config.toml
num_hidden_layers = 10
d_expert = 64
d_shared_expert = 0
num_key_value_heads = 2
vocab_size = 32000
norm_place = "pre"
rope_theta = 500000.0
extras = ["capped logits"]
init = "trunc"
init_std_qkv = 0.0229
init_std_o = 0.0
init_std_up = 0.0229
learning_rate = 0.00642
schedule = "wsd"
train_tokens = 845500000
Below are experts of layer 5 (counted from 0) of a mixture-of-experts language model. Rows are named down (a neuron's output weights, with its number) and show model dimensions 0-191. Each number is 500 + 40 x the weight over its row's rms, rounded and kept within 0 to 999. Numbers have three digits each.
Before each expert's rows: "comes before" lists some tokens at least twice as common just after its tokens as in all text. This comes from a sample of Wikipedia text that the model never trained on. Tokens count by the router's weight.

# expert 109
comes before: ":", " that", " to", "s", " \"", "=="
down0:561565510497475488421438480448553488437497518437433471494568518510511472492466477477528486542546537428515506553460479524501502496452476448464463490488517542518478464503492526520537457480458485410504537511513416484514498474424546539443484518482496557499543538520557427463510589538498571467484556418545432521528419480576526492579492441447492530448605520494576545467527441500489470450519468543559553487563504476519503507445543503474508519487483454517429489440496567496468449531507451497493574535512451523520468478508465549518571503493520521470412472465462506466523499486475514442
down1:512520477483505519392473548490466485472476515478517490458460491515468430543444566549474513576441511466571514455552534502482458511575528502529497497446401536556536450474543486549542467518495453472423465490481497476453478541466521544434552492533534490455528478528502511469428577514505543445481454499508474528529397511527458544511525459467530524533528464462469530501464456466480478480594445547458515483548538457416529509479534452524634519535476442520503449514480570528401505555530410473482470449498513518478495509523471477482518501525604501472467522492540473453487487537506491519
down2:489535484466476472463522492507539510425523486477451518475426515532433451519457432516506499483616574518487473566530536490542602518443503494449479453489527488473461433531433502563541518509488467492552466429479411444486523525470621499468567478452479486508475471469507547505486555588484546482548453481515502547545503538546476543548454549453475487531533511566439495536466534460465523470500551543479517414515520476531502523484459548535497524518529483449524522439442482495433524590550536551535475471439550460465527521553510515434450555498487535524446487452531539523472503505498509529
down3:560542514503481427507561428504565458501475518515452449519544493467438492447461456477499514546469464450478498539561476519486414472485532483527521451550480445538521499450570557467493478450434492538472519537518449485538500436532472537502480519459530538491519536490459485562532598496479578471487556495426413424607571505497528526565514510453564482496502477456473469491515564484443469478448449436534482474565479496486455465546510543512533448506592480498449497498467520567453512447461522499497480449505421442479524487449498411496529558552477539515516489460556526484489476503483463538
down4:532596481466511472501486503508549441468542514493489513549444492469445442542474487489517497515509533496508469535467564545488553499487536456493540503501475467593543468497453500460510458526482474465530510462461510489532519513536462501538456470532528495554479408535486409539576392545505550578590494474515505493546520519514469549539571453469510509495523507520566476428468546503438507483531548461490474500512502515515511457494523497510486537473524578567444610500543448494492541463539471524410489531503466500488548520628535525464539442439522512513430415494489481571537564551505504549
down5:450493507620460542450559513476499540522449476413467523487458480389525530593509494550497522480538549526522470536503543510472501545562497484501600555500488571489558482499475490534448418552471513403523532503465548471467487495496539504598503526506549550458446513520500483492490490479439489494497475526501465544443450535553511447491495436499550535483464451491559441456575496464533433473500525509520514406475539553553543486459509485509468497512566503490497513503532477538581444473514467441494516536516517440501539538487438448546517470460414439414516497480492476535530506494475511499
down6:479436559593495560514617536471493457488507470508520503558466409472505530483479472431507524431544501531508456552528507464515499515509462469521544465604472490451522481525507498538447491485557502458541458492464521574494539449556483470522502461446512508495570494467424503480540455537506498451469475471476539496493520466540444503553417439495476547588552480456495496443578521480455517534501515457454495444558490461439510488455510498474436524537445581545546496453485487510432496478441557427493465513514508580536503540496501498475450503532491459509564442443445553501509472432439489526
down7:513497508518532505483498493443448445448553450460465514551534550511532489558552526552488478505497503492479528488552546491525580480460505488473427429545467466512425521479560442517613488496503533493456573504528457566484442479515530473510506437494559466535461552535527521504525544509520564556539476495471572548560492452524469474460486506557480502540587541537406548538521463479574510528522489554521477495502464550533485493542499521515490518601461541524543492538539469486487469524509450462424570422508467492439494462565510516427539532556511466483483454569476523565492580515459516433

# expert 77
comes before: "\n", " ", " 0", " 1", " 2", " 3"
down0:543501523557542531500462510428508429509514514408507524521494493487513552544451541558472453446528553472431481490526450507550466521452413508452443446415511540560429452467451547537495524490472447504512439469536544475543550542444491463519427428476488497446533519452423504525510447481486484467553483517482507511496475451513536542548442476460484503485452451427370563505492496518493539492522495499560513473427506534509470413517502501474467534561481476533509479505504500515418496459511434452504479518509472529501465532549492484483518514546560526478528578596415464471456495531505468461
down1:551469512539537489659540562588394489479515558522483509502522555491444490514501510462484575460481509454475584469529475535476516409412542524526594435441529500535474563491505537462508463487504564445421524475464518487549563552533421450472477507507524516447500471531480551534454496487548518547594447548487551530482504501541578514503480507501462459516540502545425511518490495473504436430522449498544535531508485528538418509475461435499504495511483513509552488487517520471490481476470516541537448562563505534498509479525509498452508506503577457511530529445480546485494512499474522486
down2:519485516384468474582509548527484537493494535627510494397542502445529534478479494436519501535521500499509557540545473439553475449508573539466476525434478472499543493536423569441524522522449446514529508466543457495519455488444499593529419459498487546551516473520526470505533451455572460506573462421486501497512546449489443506484504473541529514531478518581493462476436533574479524485525554482472532533478465529479500523510508417536427482519446537498520511510508437480430421474479499528498580490492578508573490550482506479472469544473489505499491483514466480513499418486486529499
down3:475555444465479516483507460563496426493494527451555452528566495515535551550475460483424511496551517546576578431460475509495571546549500529497581531569512520497524426441536473508511510577414531537545493514482524558535476454516528507517551501503576489558425533463463448482465495630505483477513469507543496434505471548503485471509564424510536550530563528460462375439521532519519529536497474509501466500496498507477517510510503501451457551492486505510465553492529538544479473586530510501566489476492534509502485527464452476462531541549577539516518444459560553472502545478479504466
down4:462540531528458409459579511476448463452474475512521502519534576540547519487457499496523524430505501547507601497571521512495493438469422451497549417492563485566485493492477451496518437411421508512437507475530428508501514480491483553521535482492469513476479438517460468504517485492508482492450478447448475519484496494561504537474411485446518526511483514570476527439523549530472537460452471477473402541532478503540486534534540512499433498570471551494493551485443528506488529509531520546523419546421500501511522522503489517512423520465488460494426590455466560464452575548557512553
down5:536439468447462474488536506457470410486486433517466511501575478519483496515496470565478488471541482427512466518498519499521539493525508376557440542523490451475555513442482472525548504499525484496443511485524488510510583581483497420535442513564485433450508424531526466508503538452448457489502557504547560532452532542521466496550493504537562487552471502490520523421464463450497533541549497468460568522507494492495431567500496512498515526469525350533548488587461432476488520467510485494434460568499474510473542508482502493476480483425497534539504482501567487503461513501554614490
down6:513435574405508444513507472469546445500538457491472536451448567515447482498455520509537562446517487494492534477475483473505424512513498524527482517547472470467524484541564546518504506496519477469563394553452468432514507560493494478509554481501466550435519544480466494495456479526479489483519471514569505551455471507505456448490565461471454491505463509522509460494497475468563514558515541510544488451525545514407507525449514481535555538443507436530506387562483561448420513584502462556475502478524463539443391431475483502460460473426497527559527470495466485535506500483479540400
down7:486429472566505487472514514469455542472556557466523495498533509579437478492514539552535505475432530495506436501572485440477408519512488464562549436572523475617498454528490520513367505529481566491480490483496544464488491540512431498495512541461483471555504473492503448451537500525536539490511472509504448477469442527542550521500472487481446466512490474501467521563505520477480524507476491455496514449409400429424498508547450467486477464473560524512458559496492460488539500501560503524543499491508512457480604515509411458448548561517447546553467536451451462495567517524458540494

# expert 42
comes before: "\n", " ", " 0", " 1", " 2", " 3"
down0:495457489464487476581500456424493475484508601517479479426428451519563529448518525497507463502571477520491492435515487542506547495421454463499647536454494518613529522453493532485538485523511459551527549470482456522550460507488466494503527500493484495470483466527533478526557479523531613478536477490517573491460421479490541491468531601579518524517459526479486449442490428543511505414535490487537534519525489530537499498520467470585433490508535503511505486529483475555507539511488486493621464524452536528531479457506506517432496527497520441528480491528521519458447514531452484427
down1:531435516522495513536579438512467519513525516458456521526494491525471551487520531510541536541508442554495431499494521496552494526545479550431397555516450503462584542449484475543478442542484478522484473560482571557551494544433495472531482554544546491555495529551558458480428538447560518533478543509559491451451469478577462472516502555516545453421426479496487521531513509487506499537514545500470503455507497541418533469465500469511517544472470520489496497500557525498554460462504404588448527574541497526445427422457494584496454530520490491515520532444518479459505467576435476475
down2:442448488502554553493483444502467510449559414505511550468517465545518532569435518492483494526449509531431617491503443498493510466498498530494395505518530460477617628477504552501455520541482537507557533469460486506483530435462398412519506546503509504513511540471474427484454468516514568464473567552491477547515474420544479455459467519481519485466449465487504502513569473519503558478495559449505466512517555570535491457518597504480496506483514471507442453488508517441511538500506532464481531527422442559479472526512483471501454496465519513527477512449506472550455530475465478442
down3:451469494495582491558510516535530519531437552562544458489588416529545420438514512474547488507467490505579520459521547438487475515496530496505596457517541487535467519507506511434541503506547453560509465451544492497503518572488542560499541431513471491492472388555549573503570478533530483423477420505498541483464528557469542434518517563549524479485511442581503487488529466511507475562557487480559490510455546478582472468553453414491484501444411504493490507575508446528443553489514528451490477542501529493491496461498441450503484477470442511498522512495510546482505480471472457505
down4:495425514512587471511490536463413510464438515476509551524569508528617513524508505505529499468474545479557484498484504503521494500412478553516522466542518501473500475546574565531541467439513470471529467557487453445555508503506556546445475476490439583455456554551507504553458563508451470517521533466537444490444548499584443537523490484427587456480450500574531547503527536502435445465485549501534561505523507501494542486480457440513504511508530524529503525481461469426500487504470508458528461459523464550496485522470491528461476488486537472577481488433535549554497562383496462424
down5:562499476439496495509487540495578544498491548496536546562455445522482478458546438494591535530507498520529472486544490550497447522518442490514420449523534448467538516485448529488488495621461523505504503519527461562531445512469508449498409555551447501467528487467541512529475596474570542503470482440500487470506568466479493512539540489553537458409503479469525421517515473441450500450525515600446539479481461462470483500572512524419497472500545486525505434451514545476472404536514440458459461420459527544564526521502519420482512536474541459495557493505513494509520535503479472537
down6:524496501554504516512497525563472448524475587465509455571435432436464510510431513513475521525471472523526486507492487474456524469499580468572615524494493516525553517491439473536494491472501478465485526554494404557465489505497527432471527468414478518501554448534487516529549493463415501385499527521443508523442508501528510540557520442475512470589495497485459517528513419477521439540423551511391451479504467415533474484522521550472486502463441497463501531478519501486478515536510523508462617499455500473468519486536511532491440481507527554512547531563488528500538485484509419574
down7:437425509497464528537478555463531519549531488489484449531475504516520488548448517534489447543531534501529477522528595496526490531511541522494393474574549449467587465485504492518578471537532470510538517588522433428518476568508510514560501567545490496603484492546492531506570430437494547494456491512558520495486499456562541481474512519571575514480472485465526522564529486461564515437484506474489487498591456467558559490497597508508569534516457572564495537486525467571509545513503493527520468523480525559507466510513488471550503482405516456464501496526507481494464454527449423493

# expert 78
comes before: " |", ":", ";", "th", ")", " –"
down0:484498494466526517512465512499541534473493501603567474421464501554549519559436503492462469482511532458471542497526455467518430522525476439438482548499553489556482464474506562461494554535465485509414539555517444536532520503469538492500482536529413475479438462501469542475525446498527442520470541490572531526513544486558512508505490412518450475512570510447483497537553481512498461452502505484579475553555443480508446460472544553442511509440449520514545527510515517525459439509430493546525428545424481607521474430513468562443474528496542513544510451534437451442495468545413510514
down1:464536458529417507506380549436521537477425508501581465583500566601504486519525579525535590536429480472426489462480488498488504510508484497489475542517540533505452501540486480463520487498552506542562537489458482426490473442545550603503449474485525500503486532390509535488505536517499501524431500493518499522514448496469460531462474531451465513494493551521476489552507479497552477497503449469476515569494447443531452508522530522505452470538516579519521521517453461541562501449451441498491596544477498512428526536522493404507560501548521477499468560516534544574476493513555497528
down2:520512485484480473533445557478530478542526495459450500508537542436521543528494518506464406414523464498460510517413443514494478530521530544520526475498495459499566525439477583482488481421496430606617473487459427527431483487465511510494524460474494457441513435528477509465530509486476497500450518495499512447447559564526540511560500495511563514506416452459466469479535521504561453475497546493543430452538452515494543447506502503487497451476468513488583488531573570527406465459529532483485455467495524505477554536504442560524554478534522557390500517439553502502543519512489490502
down3:484536528557515483511510532463512516511471494505544493513511535488488414519533571460554496524425569466554545487509482509567539535516428511467491496448499526586386530582512487518501460449580486572564532461547438522513540463559508495426473500520485457465542417512515456534547506481501461515485500518501506482414489493476425493571565461352468497467534414449528417446457479461501508545531478483456570556538566527476511508527516517503470483503542543561456492486442443488505532507539473477484456496494551507476531537497513454506461533499562521489424554509505474492455507526506507517
down4:528580499502502487523456592484508448529438504548560541492471504445484396444470535473534496455555542519476529533464556533492477504474436508552353507510509502456444501447419437442442503494484545501492541485469524436452475502472522468528428532496550555512485533557496529521541539524534546485533516482451457570467528524456549543555524511486527434448527524526469456507518466546544543519486546554509511470511519443496524574545560462509501522511491526543507429539478537525499462489456445468481420434485525553471523523479527480454415584466533514448479485527551549499461537513462449503
down5:438496495505487554535507477463503547552457504514521448495462503458426471491569419478525512579484490538460478518484522547532498486491489550447525603505486553510472505428500431487440509432484504532541422506474462560570572522543511446492553572515545525568527491453599524494540445530504524466524499445464468559487489454494538499509504593495501488497450489504516533547481518500535519562491496425599507475520580489465532563518528433470446578431461506479473507414483472539493503489513552511526462491513514507484560442485422479466520465554478488489449518490461466571447465443496442496
down6:524492559521472497522412516517505519486563519525486536452514578506532563487564495504513572467470522444463483515508493526467421511504493553463529485506586523497540442510526494491481574480537454486492462500464529494516496522500513555527515465548531466466526455490447541493545573519491501478476534464428476501467479467475477521535559486509484484439538470414583539408542463524479554513503452505535469587523433485500497500510449477490457569453439399481517584468491620554458509530493475510583501418459436525485508566451484496537548485474462456530491533513444501497564522547457587466
down7:476474431556485442482450527578495479404477440523444535546489438502457526499508502449468518534478453536502492458483421525431511490527524487437446489475507491494438561501529578533498480518534490448473477483480589500488475484515532514536517510539535521472484554525450460550445522512525549420462552574604516566548587573474520487488499533463483449499520496538600541565536484473560549481505583513530505530409444478594478500472519512477490492467558539515498553473542502490548451482527504506542520540457473493485539471534547564537500402475541536478513490429528490526490503490522505534

# expert 85
comes before: " |", "th", " /", "'", " km", ";"
down0:520499536459549478498519544485455499523506513420580456447487424501518496502491520517502579506508571524451547506427510446553493553504504539525564559512502410468521484464481544519516502447485507534518510553496534572504492542535471508468531529544474562500466491517521546537498505484441455528480507465464516483463469434427527489488517517492506469472494462516447452424506557478563516445553510523516491492506470512493495527526522487483448432542509458554495465522529503543473487478475441429506454397531451531548621468499457520451488464483525562578482461546383551531433507512379430468
down1:486508499467500542530493461514477573497457535481542449503519465541550497454454594481475486585485423500445479538571477493513427468510518509503527500448502464526472529474507466479553495449529454508428496498498528516503497439460507482431503546521455499468546533487459554568568516529476581504429631524513515506501427494452564515463522516455487479554521443440494473538527509499539517427431497504495576546477432562548448483456541500525477546505566481452514507487564468501408504531515503451418479519469552487438562482469525439480484402542458520512526452436523478518474500539548497484
down2:404451494491486510465501466457532518446479484515498520420421485517529510495529489446503578518578495539455497516477487517512390485511505514538375529472490524466516553543518482539465527589495483529463548492471522468567576498414498546514510509479482491508538438490466489486462566479473499528455523477416497519463429571414442490530528530491489475490520463516486451481511482470430462528561547499531524466544542483427485514510511526564590584541553469486458557487560495450469478455511545454480517566562557474512515478464494519483458554510486538508516454454509506536472492533407434485
down3:530445476506469464457495518511526474542554464639480491513499527506436480479459499500463474494494530531504439498506467490501549526538512532508509472485504461551491545461532495457555548567447564546498439500510483490406500533450530546558424496546502514477532482541456513505502501419506414515457455468482442520572482478559596531462576456508536508552495525503501565515591515494448492538443505388480517524536529435440476464517450508582492514468510500482566508493528520506458526440477426537550466484484473478524487552453469468473448505420422500472491484504519545577470462445493558531
down4:510377548452498440475490493524514454524542534564494580456532441467493521460493533457445520530476439574504510494506537485448520549522436513483452511476491483488617456517498447433526539464504487452507466551479521505495490495575541603520393535480561469404484571525434489541505549495498546519442469489481537514515508540473455513472546464458585439496506562501466475493502558514461525510514504497484444592484531495477521572453495498495582454503466487507448471483427549470472497518520529456479524448506516556470543553518468492463459529507550500460486420529448510507462525523474486443
down5:503436472519515513478537445486582522510519491456442485533483483494530551579502513532490526536471496500563517545472490477487520491535457564448552534602533484537519517461591512513513508479466471465519499500553493569496482380545517528516540455499465456516589527520488497427454501481466543402502510536517522482493490526541453454488486443600361496492483545498479494509531527468498444499490527557499519521486504581469511493478495486496546441501489571530449533523591487463575456556496476475479467478483499565465537548463543515436599432445460492516449510466503513502516587501452495500
down6:448467516507541521513468502439484496488538506502525551459583584496541478524439514534517511475599433559452495572487454439544506529524420439490467567509512531490501587455545533484518542579482515535486538499536540492456549515452480439580414494581531431499502483469546512502524477539491537508491495479531501564474506521510403486506459519504526439522465572449479607552512478497561469460478467598482526578431452457527546447473525491460516404553509437503515453528538501455529501513536487513459516520533509527492519492523535516463468547501422490506520471511489441529483546499520495533
down7:490457490562529532461507553538536504524500567494474501563517471478480481513544531519481470528510535530434545531546557445514438518463428544474487485527541484586490492443551468567539579465493414475543575495473544433429468499506494521486508477493508530440517495490572445427489526521476602530429511525626515458507493562498569472517494523487487483484473513449548460489530507518490496433480540543547488495494513525488548501483500477574582472469479497431483546496547493460523542426509442498558474504511483475455485526464470451541439500486523505549616520455476451516453501522525604531

# expert 56
comes before: "-", "|", "\n", "3.", "2.", "The"
down0:556449527582562449545414431483509450472460521514481401552544471546467510492442528461501523470496550422477537560494476527556539516501506471416506460465480427416459521494504489495517483513480476503493494563473483489480447494506529572495504498534506392468447480484502473502458495529458454461524496419520493519429444406536399520466530403505486503547542454509482509499480501527549461511495496507395544514473401515460499442500517526505456531503504468508526545475476431554505487535417519488415468511516467444499459521576456527546494544462447463486490497511488528512515532528520502470
down1:455478584538458496484489503513571526511445535574640517506461468530542518463593551499501463512490494506504518535482545472491475536517514457479492504525444533515499494509505517466539508516531524590451503516484442530464558461495508419467504558554525496539488527494494434494477538447429530480442504478449478471570494500504504453476465544493436507473534542455533492460429467400453518516544597497478575575529466498443414503560511419474497515492516539513516548544472450507442423578539498512521485512493496491512527442501467480484456548512497484467460521502435490495499473639516520477
down2:476509511517507522503489461492483498487543527434462481516498464429476557552528471550455440532544547483508498465548546481567435505505431498485442420470541452416497499496495526549497573575516452465473467565447490482483558504513474535532512499445532448487508469459459536502484509467498539488537543494515456529494478503503528558497458568515497537520533589533491494515547477506511530427506464491403493380467555464429528496472527517557503470471531355480511514491530506506491586481455580538467483506462525529495394516493551501488551515468588503472443512497490541529504430419496514551
down3:513536488508522502507550534510539398469539533457475545445474499514575468512521501503465482499451505561484541575483519576507539531488494580448526455493463570525527461469468483476433482474506505568435561545493506556508457457536499462463497517517495496500574520623482561538462464471522474483466516504512545505604481509470484471420478551511514468518493534416526498509525480499517524550499539516508465452495554506529501465459515495554462560441515548536495381563492507526442448516510468491534472482495440502463490486535542476520572535489392458511573516535496497459461556608425521497
down4:524477553405474497511475447514481517525513526436538507516477527484509532544563461492484507505527476536443564495437567510448518512552497561503455536453417398512493525508552525506507534521469511461506546581556451513494529476498524579477486545456437546545512517516548526529361513504449579479497520512498572559504494517492402526503524493531426506463522450564455471494568494470474512465522494501498482584473567515498515460523579476505534467477493444510518491502525465408520470599555494518498515458502552454470502583496492590519469516557482487478567493480555452472545494464495487518
down5:475445543337521447529467548457525465504522511498441517474521490455457456555489511529553451502471488456551534405449438537505501537486491562426515491483481463474484544488477531455511563503469542548458503471545478499491489459453537551519437444449499501520502433426500505515537471458537503508513498487483493530448552517433512451498537420477570370461392523359443483501520527429497489509497542530511481498503460526506498512528538541511491487494528482525515499488528464555544472514554541484490451487463512482502504534495513528458474533431491442408508517549531468491477529567533503509
down6:470556508447510510503510483593526445489490508434493518451550509453498566530518528555499516446501486487513523437421543465465512536499480503502456477575531543533559519527548493525443489512448550498535561428592529537488464424505510527497421519473529558518534466577518548537492407456598448490583492528517526468575582502553500488560510484500491473487509541515482483533508560568492493565501474438536506526496534499549480497478533498574479459523439506472483524515445479499518505511474466541558620502489476509497542509477464483524521556508451570441485516512578504509554502387527518491
down7:461449565506537490559575522480503498430432550439547542470475486488381574518444476453458498532542481527508495433492493484626535473516501500519483504535482421517439485544505557559466519520562527459433500520466505510498472516497534507586499506454539492431501532543557556572517479483490448484466545450451452475535605541457509492543499442489528465491504565487547499474503496506488533528488478431523529478511583508496531541508512460567462421504508456477507517514431429524424467483471475453532463526469499523535535424517503423478513497492474504532501475493496508512448493513412479420

# expert 72
comes before: " |", "th", ";", "st", "nd", " /"
down0:454492498511520522551502588467480477461520487499573604503445542517483558497458527536479443415535526506569477505477459547568415536512546516547551554503584575470578493550484453567459459467561517492565493495451398532469534518494465496482523511522541535522465511563493497463522489487506449520439551494494523410478478460486481503535447485481478483493452501530514523490565496495465513475497451407511481487612466545405538482495513523503545468485517555504441480515475487418497508549488448469470487494496464421464457516457439503484513523493524528472550530442431494455507507540527465567
down1:481452544415500533501551506521436471449483509535510507508521538516491411489479481473569499522533509542476463445409409517534542642468507506450479493559494474520397504478429544507486513466454446469517508532492422469545516429524521509475478510518548417494525480474475520521522462489542465447468450453489474488505509503494457523441533442557436412523528506484508474424494469484462556541449513586444468450525513567438530439472507549449465468521464534504518435549469444468472495503477439529469512528526462545520521496505498481504440518536564489550458494531538540493495454461488422461
down2:505480469467483460455489433457566531573486466429459479457475488477482515476465503466507513473460457488497423457527548595476460483453497539504498447492447500545497511512459447524440528516482452463493435449469512560518431516500498491444484460534462526508521496460488482497518520412552537511466534550475451458567421488439487506525482508470581405565576404553457577458499512496524458515509491530550519485509491544469454531420477527530456522556419481552557494463495490592544466510510571474540485449514463471563550425510418535519508493502489502468502448507463460480576532529479477507
down3:558550524490437528505515512522530484521533545514543484500436501531515482619488529555521500455519578504588484464454454498455553452565462513548535396525492512511426531480495470524457497495511455471441480465582451481515476593467466468539501492497506425468489482461485578531444456507472480483452502557456493479507469467523470426522498536481568528529538489502531583505563448517422503480522427507510517552535469424504498557537470423548498534486469455552508462534497484454540487468549440527445470575489516510526528525542472441470517501527408475564493486515493463544414539528477528473
down4:511398506535521505522498476540519504539527525474545510493553521364571463523468493518479515474558443454519461536536465420544485495484476527473509484511505511543474508542439489531442464464548451499516485510446461480545363527513518509545513558555511555520492471442537432456424582453473531473507507573502488541564445551465454544509471534495491424429574556459527471461490419509500525471522487450492508490449541505487521506485435532487441497424459495474515525524528486509475487521505519468544431475492544533409516523482485477460576493512484522459477455519504538550462539435527577462
down5:423565426492604518516516519523513486529505465432505520463474593535501511494527520517482552512464536563503460520508563520486525479477494491537489519534547548497521544477507429543505435445493516534442541511517496456523494571600478599413516469502506448539577534478512555496491564513539505528550585514513506432497543507494511490515510516504558467483473495464503457476551556521459533429516462484516541457508487575465609432510494524445500551573473421487435513497538476440550538487465472478474557514489503531516527555509433469480495488490533478543492437466538608494531452485522484447
down6:472447532511578490487532480434544450463470490567472539429492448482505468414486578519537493483526518476458511523533481522520480560499461524542535430482510428567551495470458489428528531494517487575508525415533529470421463473489490499507550520498586506520477435523483421508488535486555484502469508546468446452460487475437574480568496521496548431469434481519453459461502489430511592530522501502488491564534551498528476548495492444520464544579543430458488592483571472531439523540477496529478498514506484494474496504494457486465463450510499529550565416532485572457496543426500495487
down7:525484503482520485589469531412528399468439519461482481599519537584471520445464505529499499540468506483514543542450466557448518490484528582462502433497498513536476517493432539437538533466514453457517523536524526508471545473522532491500521473541421527502501420517497501536496568466477562520590531466495491500480474432442521504497536487569479501550527554483494503472492514544516519424494545486548494491479449498562528522482512450475521532574540467542552471518516570448470512444540489548472576417499501513534573445481540412476565488524506459436520473478486424586487496524524552555

# expert 12
comes before: " ", "\n", " 1", " —", " 2", " 3"
down0:555496520384470505483455539574519486512456531484424549525407474457495481490482503468513523503554537457462562507475470490471463527470526454479412450492430482535476469495465494520562490540501544505485548533503418507457503557471474517496485455596519562542542567487531541471582565552529453516479484586510502505464521592507449553465416455464469433479559495509463552489482512538555543482516460512507507467532533521483432464535527493477573499519492475539565535584545528512515474553536533499506424473534534515463524465455551455498573530480502491483452484549579445480530509540482503533
down1:462578532477595480551520482524574448425497552505549534451511496583471505489582490548465482480524593454530506546483417552498544502432522502472541469461526504449522527458483492490474546514502530524549560477504488490497509493478514449520508495488507468494534528421540594523495527625452501485507458555545480506501466513480551495393546548514520473537495525475433419435560577500516492468600523514489503512517503490421485506543465533447523491548520558530494504498478503578433520550494501508482475522479555554489539497470525477531491533508559518514504408518520528491513435442577500479
down2:583520485494512510422470480434529583528481500514586508440552519550532525507479505588497509486591501492462521433442521488497521442499525556457604432543506485535537500457479471483483524497430584509550530535507513476444413503470529570523521497596450492519514559482554480530470510462483528483458460474491563465477394494458517502541470495522522534542446509419462465489501539520471485482496518538515473603536542520471529482533477506473426541458414481550503527459504557548576460487552512483488474511506455439448507473474458508542535471512478431484539527519565512475559473529503483494
down3:497516450480496521443496469484535548435469529490556472485476482498472448523497523510418452492478505530469506466464551575517503507475477481439670521499484519501547541496455587486504504485387478504453581535549532541540450444451575454476460481524496454544481499525543471566533459487560518521514520564464583522505546473524517458494513586538532510490526530457494533481507510499486519441520481506489497527473450457566473426511488520458486437526497576533570554471508457520495540536459447469552452531523521504542469442556502505468486480537475474474417589525474545464507437541445471488
down4:450568567512515507480526525533541428519409419509487525493553505497543507480543442467441493517499474540514566486490501588564506467557533549464510512510550561495428470504543517482479529508464463493500548602463511436461518493519496485472459522460470567551498512448457507483473517497512527472447518466473566416487519431504512404478475422463514536480429554495492534461544491500464483548477503426557505424489476487489508471526566535551470462496450517492522484524580522505451513505396521489468579496544484512581531526445549481554488454554493422466427534454502537469461544494512488481
down5:555508461525439538492483512504533512498507525488458512460515573578474497531433427508575468500465463517518583492510500499503619491518483447534637446561492521529480495500539526488512483503583493473532545492507562507454521466441489474600521507545540490517460411510470509514537494508495559421518508524489500474507446508430495439505481431449473456543442478522554484566503492484549492486455479557473496468431550505464462507501533448493420466486522568537463562502502447470503536486464493513512540465448493434456503583464491469551526510543569564477570525499569486493537493428489477483
down6:423502484524508464497449492460495560522496547494449546445517541473492483487496488514470587504404574463540510514533456468530526531515480542586496502517519578521572514505521494462532497489462478399467473572513542513386567427508430555569527445462525479558381519539460533460507469506521535515462538557444522458545519531589538443551455459489472461546486550493493504484572467464593548460527509476529486480462511420436542563508452493516492529525466518503474526466500533542501556483495529478495513543509530484510430532527498457556492507482515504504430510542468491548526516457546483522
down7:500545534480489453501488498444490484512524592544538469499473594493434441469460458527475537451555487448472522527458467474499509460473498488422495503483477502471525527502459503468519567459460505483470509576553478466494451496485603414570521492493611485614509473485522447501486503447505526484514468557491527485517535472477476476455458471555498542505379486533520474479518436485565554571492540438499568536496486489455494509530507429480547493500464479466546474479540585493530435530467525588521455555618438480467464487487467490501486488531565572493511471535552501495487513473487488518